Experts of a small language model: 13 layers.
Below are experts of layer 7 (counted from 0) of a mixture-of-experts language model. Rows are named router (the router's row for the expert), down (a neuron's output weights, with its number) and show model dimensions 160-319. Each number is 500 + 50 x the weight over its row's rms, rounded and kept within 0 to 999. Numbers have three digits each.
Before each expert's rows: "comes before" lists some tokens at least twice as common just after its tokens as in all text. This comes from a sample of Wikipedia text that the model never trained on. Tokens count by the router's weight.

# expert 20
comes before: "\n", "\n\n", " |", "=", "| ", "% | "
router:493567452476520537517500514522563491545445488521493522395571592498554471565397470550484554503505453433458478550512546486637510527519474528608440462585473539400467465474509531543523538524523487534504557592506520537470548472519527588501549424630414498506476500520577458551553520481499527437485454553430478496528469544535609561528557609507531438345589472402532543406490446557458512399442511554432447458565487402414472493488400477517518441495540493427486466531508450503508504537459485
down0:465485534473487503420545530502468521502503483457472555534379579456539484573484529516501534425525437532417571488490420499459462405545466454488678480417503525500552518550457392455516406511448488531478458497457541430426470548534539499529513603473496444522462537471582530545518458567502580429546576410533495500477449466443487584527543559505389416486511492494346532521590428473488471548564490486518546468458431549494480456542572490476463546424589511551532461504453569440527479491489587
down1:520514429581434510566493467575511557472519510491478648547482524620514549455476511513478541471507498599422551534479496481482497428427486500495495543465519485629525494556481481497537609430444544522441500589582410453514488539529438451470510539446590581423459455514554487484503583483469414544403471424489430533502514551509453569523386459567609575492506541554447506522642504504471523525471430413523510505471618461523429587565523491506507509558558463527567439456437510496455467510517566
down2:558491522459461559456443548549491457419513531583494472413473424470408508489549418454465443415510521500450545620540471531509552557609471537533473586466462542523574487486452491586482483529563378543471476561406513563481502453613469525506499460506596407495479597577477430549528457447549499424525495504582541444536530485488502511479467510499427621505472512475502562468439444416499484481475445489468565506452406463413591352430511503488446469511493424501421422605544483447449528494528485
down3:510566467453516531461440503604388517470546547458549496523531534458610450490586510423496569538543604448471474466553426606377504588458543530498575491458512516441474572538519512484475447510563510432459487544415518411505576583534489410519486549409507503616506477577519393576475515372449435496405570509431539385564512526544495520501579491503446521551484504437546464431431540478553594495611577523507539454497571555516481507494525506517406574537448564541582497433526504531550477535515593
down4:467528528487526541447468496514524571436488542568534472511525485574552409444477473467459482515501471480484512515498401562567555541512536531451542561480472530457469514498536546466588475449441480453499491519507417497484411571466484462533538498553513546542509574505473494457539487500559519547511394435497464485529472569381413491453451412539482447502426436504511368521447488493529594577527445556546444515504511463509474436491521529603384439476432604478464540509451491507507452458398552

# expert 12
comes before: " | ", " |", "–", ".", ", ", ")"
router:491496517472544578465508497580556495519521479501494444484412478439459569577532485404491463494561426483538534487408465500555496481572477508399480394434464611476395521532528446512483593503562536516450507533379601546483534505484544457561637398498454488535498471504517479613468558511493534512472492532506503529487464502428532607559557533515470498529464564493475478565508374561538542490527411404511417459495447489531427545421513517589525499473506492436478518424421418536510467533517470
down0:572532556485571486584460453539467488479551436487527468480534531436551558658516482486432549515517518435479449453454563441461444523488520528564471483528545583459509412484467491493457553459530547481449505488475487608482585532462502553554592462469524478529477515481481515536426511508510457462553491454532492625455502450505426454498494459345482492440551433457500636474540491491406447547498500513529576458440471572548510518461496505435450517553505555517457577525485500484509461517464513
down1:450550496476392572528501471534524440463520532435559491497459405468552566518452527455485466507600483495408521494575480536525435548430506479414565617570523544443564520502563526503432472572539526495435579446451526459410535491489507474501487583478529547487555449411594525461431564590484547491523565518477554476571583583609609546430522505557502493425499508544470561555496499551488472569457535536472615571515459440577554596536400489510547407545528498483472546505494511504544484484447514
down2:503458498473591478547483499508489568567506463518521529555489431458408497559601543412431476473422482404471537516509543409527466518547412464511446499512490490529487525512468468482520452518489597531419452515652457485490439472580507541502444411565509464565502520498498502439428439527473405530527512446432554550566463587501521526541528545526521361458447472533540495511561491485539509498447460500569499487527380544439484448482424518519434521524512502458442525460469469566464507564501496
down3:483367477504436484446526475540566394492458483562412479405442408487455480604516508374524486509510550482491531456532518538511552509404434531542490537484482413455554445500520517468495527462481476551508487485561493443444578477415444407562469504508465645630519477395499522454506579528588513509505571470554596490554554461457481492412520583488549597449476460535534447458532501460574445455562480517496529584513479507485558501459454557487537522525424503420523487497556554511553524522527500
down4:500520501509471607486518408530467496458494464549574492405511480550470515477510438472549570470444460579459573567450483456454505510482527509534460450581522542585556516483503498499521472517530490506564501525385509549479512499550512532502519421542481430544430534489442485492490515547474428493547544589542529522445470517544520446421490559485471427453531488470550585508416461545458482441474534487497580543485470558535468404498479510501524541470541480513463399604547578635468539477493429

# expert 23
comes before: " | ", ".", "–", ",", " |", "; "
router:429441437452597426466513459497522509541456569470509397525545509468411520612564468489507512525539521487533475490568525477474468567513534524463428457463517560403363515529442520583468604474525539495467510566512491499525586554483500465518500517538498536498564491427497553638439434504574489498490537500492482594448584490460494615540587597541520493500487397501418561541483404525527548459615408445506480571607518492506484535427446551578467494455419435451440533419457475498582410536523480
down0:534444575518509475487520467594467480510502524471525538446596531460514537507561410467517372525551492427562436509431606410526507545459532478475569453498420478492550525547519450440473545466393387448414464538508465461485535501514489444608437445471522566465476467463500504526521518500488507526464578510483515479480548502540529443511594480478477484546519464421459520668471524535509521506483480440430435512575535448510621598530501561465507461455401522449463592505473531523514495589383536
down1:461525482522568554457473421562448507495461488475469435559522531458474520419504554573400561564520507455484510474506646540522573493490537493458589449533485414559542627556514505592531465579427475477434491516553476471505572558397563592522482394421517497552525537402533576491579525522537514439445413468479475499582585437521492476436478477520509458494460495481553542507580433483442491586436471528550492445522517528521435472512542460480562569486437529430559476443535526534434453526558526
down2:503549490507503460454551553521464543493558572485481521546417504503473438428467470502542446520548555443488645552508481510517412510552449490509433464610467470513429494587567539454530575501470557506485493582461525505434419428527586479585465504587495580500543510593479517465460482516493473507468538404465473488443507635494484588509449622614500503507460465589504447446398524490458493528573527431450472528495501560445482474518510444450430562507534488563499386483530480553437481428460546
down3:467590445464543547499475448506567451539557537431467491465538469436393618383473539501483536445522446502507461418496484561513420542434508450503482447503441551497482562497535494443475534470450403437531579506542557499474451547605466522475502491514497536376530561461495544550478496445486586491610509495533523472576487545457508520446507491471481465428517518478536567490485553468486520398615528463588622519549580476523513491585549496493472540495514460551468518491452448456493460638565467
down4:462497450465564608423502450459500533485466422418470530515347531550495537489505481421485489542500441535465552566482490541473507523494521537353500462463385461432523508592526399431558475519504535533579534511557452343524540438448560488474526540512500453577483551524516440574465548491476557577487533574539519500531490477532522508444548540472508516362459478460459567539492611541450521502488525504488454521501529471567460532484413564514515491587555548407548463443512474477583547455505492

# expert 0
comes before: "1", "0", "2", "3", "4", "5"
router:591554432586554470503508479490485530420442633619526421512500486473511482556521482577499456478498513464470456421534514528539530480534501435490547466439470525497522474574549485503397456418324545507627447461465484393550503471535511460551449531473466573466497478418583506394465484520588561432470469519532515543453547520483552513489485543482504482545475525483509505539467490471422577546584531547468518518486527501469478501542515474523578449531375461410477651530550439535403555482378466
down2:369503526514528449456478501492460451509553460501564468518420517533473526527535420525449544509518514510508545566510492538468483551539398499468492510437539470472464525378426467410589527454601450459514525494494478539499495476446502433492572548403611493516439516541511496536488479481493479507398499532538541528459542521522497509497524435359476563475488498485542493474472511395593423436513530521485457417575474482480475427513561409521557526439481566441470569492516494473522477554476471
down3:436533585476530478549510451437433502511467527488485425475482601497481465489510496494401402540573547537594468431540547511459434516521531470514435518420376486513528463458490549587480467465418503548503485490557542457454409497586485490468497503511429527601456477475510397631499465449400565385467494459503475484528500556453514513519448445533539529556489627485435465517570449609456601428529537501461485511529539406547502528443498486393497504519526532464465513456506535490517460441573518
down4:535469548584515474414482462460524456539559613503507495455443579500495527426507517520474513550504497450460418498512582478562456449475509540573554446536514523477542477499523534508424452414549563426482397572504462492463425435496469482477530448474526473450576443516521513452523433549489504477410488493460566356469448525509396435510494564463501566480419605575445556496500478551548528510546506499478503531526637490526506462560472461530532558502521441440425523494429534491503539527585460
down5:593454521413592467485563529513503423501543507513392550512555433501423473548487448471523510479498489453534503627534545442519549536544472531461502560512410515453551474457537460440450562524572504462411531523399445438524464506531545537420482523481543490502476466542459465541499543361495475518519550446499465455507387577527478488493398515437564525479513542487436491505509603479473507406497510535545503474523528496534499445450523469542449477565445471500438654464530511573472408405518507
down6:454550435411507451400511432435506493515485570548570552519454467537473477475525506381536486469545514540484553543438466564464476530415533467512518547487550416385526550538472599450504440455507491489525556551488444441484425484568465418492466487547479449553392460504479511575563490442606557493495502554487527501565503451557602566584467598554538466526355558513411562540552491488531564491506464528643491535458477499526417522520517489453473429532507482515509455408510528458556495523515466

# expert 7
comes before: "| ", "|", "-", "- ", "|  |", "  -"
router:491505526452545492532545495562497474433434574498473424495487426484400575460465418522522518436556559447523534534448478506491411469574508570574490529545440512510500622482534469509394546454481523487480459499446553552509489549570528472541419452573513503459479536524418503496480526456541453521502513506482535500437485569445540503512582561498430515489658516477523572495471377610442469460557578447476461453584438511533532510463498373538593392538483521545392529544426480527417444477490485
down0:500481539478414458535571470474520545579604545561540487536407509432434426484504438486552585555467449556542459507464516553495443467480528485451498443541494546558345519523525614522468519513464529509437533453516593474445441487488470523435490541460454497504503503495474488509551456543423472549511403460500460498503480534445497531623443511591473575532565504449538528467464445492456482540542508471481408484535504585531499494457480503423496489444538525449445426404508528549474442515583504
down1:486574475566506433543523460543468497491479573513492376518523551447457431444405429424545531481428444460488532443465488499446396504592428498503517472476499456528530454406522475530483398530540485517422369450520542505496522435443584429554555463460550502506498534528453594552470525521506437516490509456431547471493451472513551456622536491497456485481467490406544520472442430494495479539375461499482426515467540514412508505549471524491541507549416501557562512537466473484580485469508499
down2:530396492535512485504487395559468477497476470512558463511483529581531439495527530509424469492473481538570462508435506557482536455513546556535437504463516508587461444452387519436454512526457448492569470567465508480514520432540508484569577518493478444455545546500583403538476579475594658442630567591566451551414491449565453515494611459596529474527443539556475472484515597462512456430483502556425485511483456451514537591527511503495435436487456531493552497449453443535465568540547544
down3:479498488496479585497501413533504411542345402504418478524479512519506557464471552554515461525491467541425539507448457632482530398514379511503530540621578527561561485583449469588519615514478495528450487494501467466506492500502500523456564454420541511547463550574511487572440554488593492575522474385476441467483482530425526656508419435521555492554511519553541471439494493462411522568474480508422446504557435475494456520441464511480494539492534455540439530479577408441561533446401509
down4:558545481464526622453417484440425424505475541509518462478517474457558492528485632482478449606454449522438483488561503449504511533577489523535572505504514428481512471486510533468430442519501512499594501503510529523449459475524492524417451577490491634435487397514541530551551475465489471487429594587510457550555474472513528446513474519476473468529625482617549617552522549467529497480460583522470564496537586429452550462481497483510540559410471430455472476495470481569487492468533517

# expert 11
comes before: "1", "2", "020", "008", "019", "010"
router:466488514537531570525598518508416558458533615534497514480485472538499446470541514506472516559615500459490437419534531534567559471520533445470509463455449557427533581529566437526509476536395455460539485535529529500553548451485488499537464483507554595438527474459527410489405551660554471510523574577538421479613470583466469502423566533519483504474498452511493500499514513548406506538568531537473525444478496468510461516468470515497601454569459522459437571536525472522483453400489431
down0:512481525518469517449481534505527498400532501625523538496534575451476423475435456504488436487616535507532505499503521500504550471581487505488463603474449492472503546530497441522523445501574410464485521546488491510330486516516418568438574447485598529597514500549565520489476563482517408445454480523486514465483490511560450533426519474466490553567427494578570456486499544454515465471460508513533521538369560462559465487467693464480476519604482419607475496474500591431498470489479520
down1:487509525444445603539469412434453591429582498461591525487443604536522552489559538415485594446542538507489523434496424477583489530427435531528456447540609467598524564467519573491514454456570429539475510444523435507508562535342528559457490485593573566499496521427491476505640440537556536527479390486384527427499550540477615508441435559554551483454510420497578494469512550487419436514532539514509539464490499514492571448532552449485543498494439448488467501476529544449489574538502550
down2:553439522557473582527555500516424510495468439510544540555529548528499478505531546516551535561524559477454501510561508560507497499507460531559578535548520491450500505519480470567498502505463455502471588532375464507501460514529564560476397387500540394499409491451443493440413548539528482453525547504530392549531520434574463491484516503584487387483532469424487550565468551539507447554518511511457505443460493557497550550460481446632573611533591517497438433446371492460534541489418420
down3:547500531547494480504541560446576531527435526505501393586508418501562547567566557484484580586436429428499519525554499491510521502489416551566495524532568541494446503470516539561461523487476474396593552474459492496479455449565538486454465526416550488528555441410471433424488531617529586453458613504515551504616589480470514481554450461634531507524424562420360521596403521485559543541524528471454532524482566510521564475544426517626423521495487431489553475483480513448445542498593526
down4:602477536484535584513513601587497472462510460561534453461474531542468496550562501451486391449549446503539451454468572452522497456426367513458575542549459468521474363410508515435471574452525558443542527583454515651513437529553522562502555544483488477484608460530515593493586558576505507460538545608474419481479460459578532508540471576564547496509546488512497585533537464514592539453548520495520487419442559573560532481506496448521474530612389628445447459580553530457510442548555558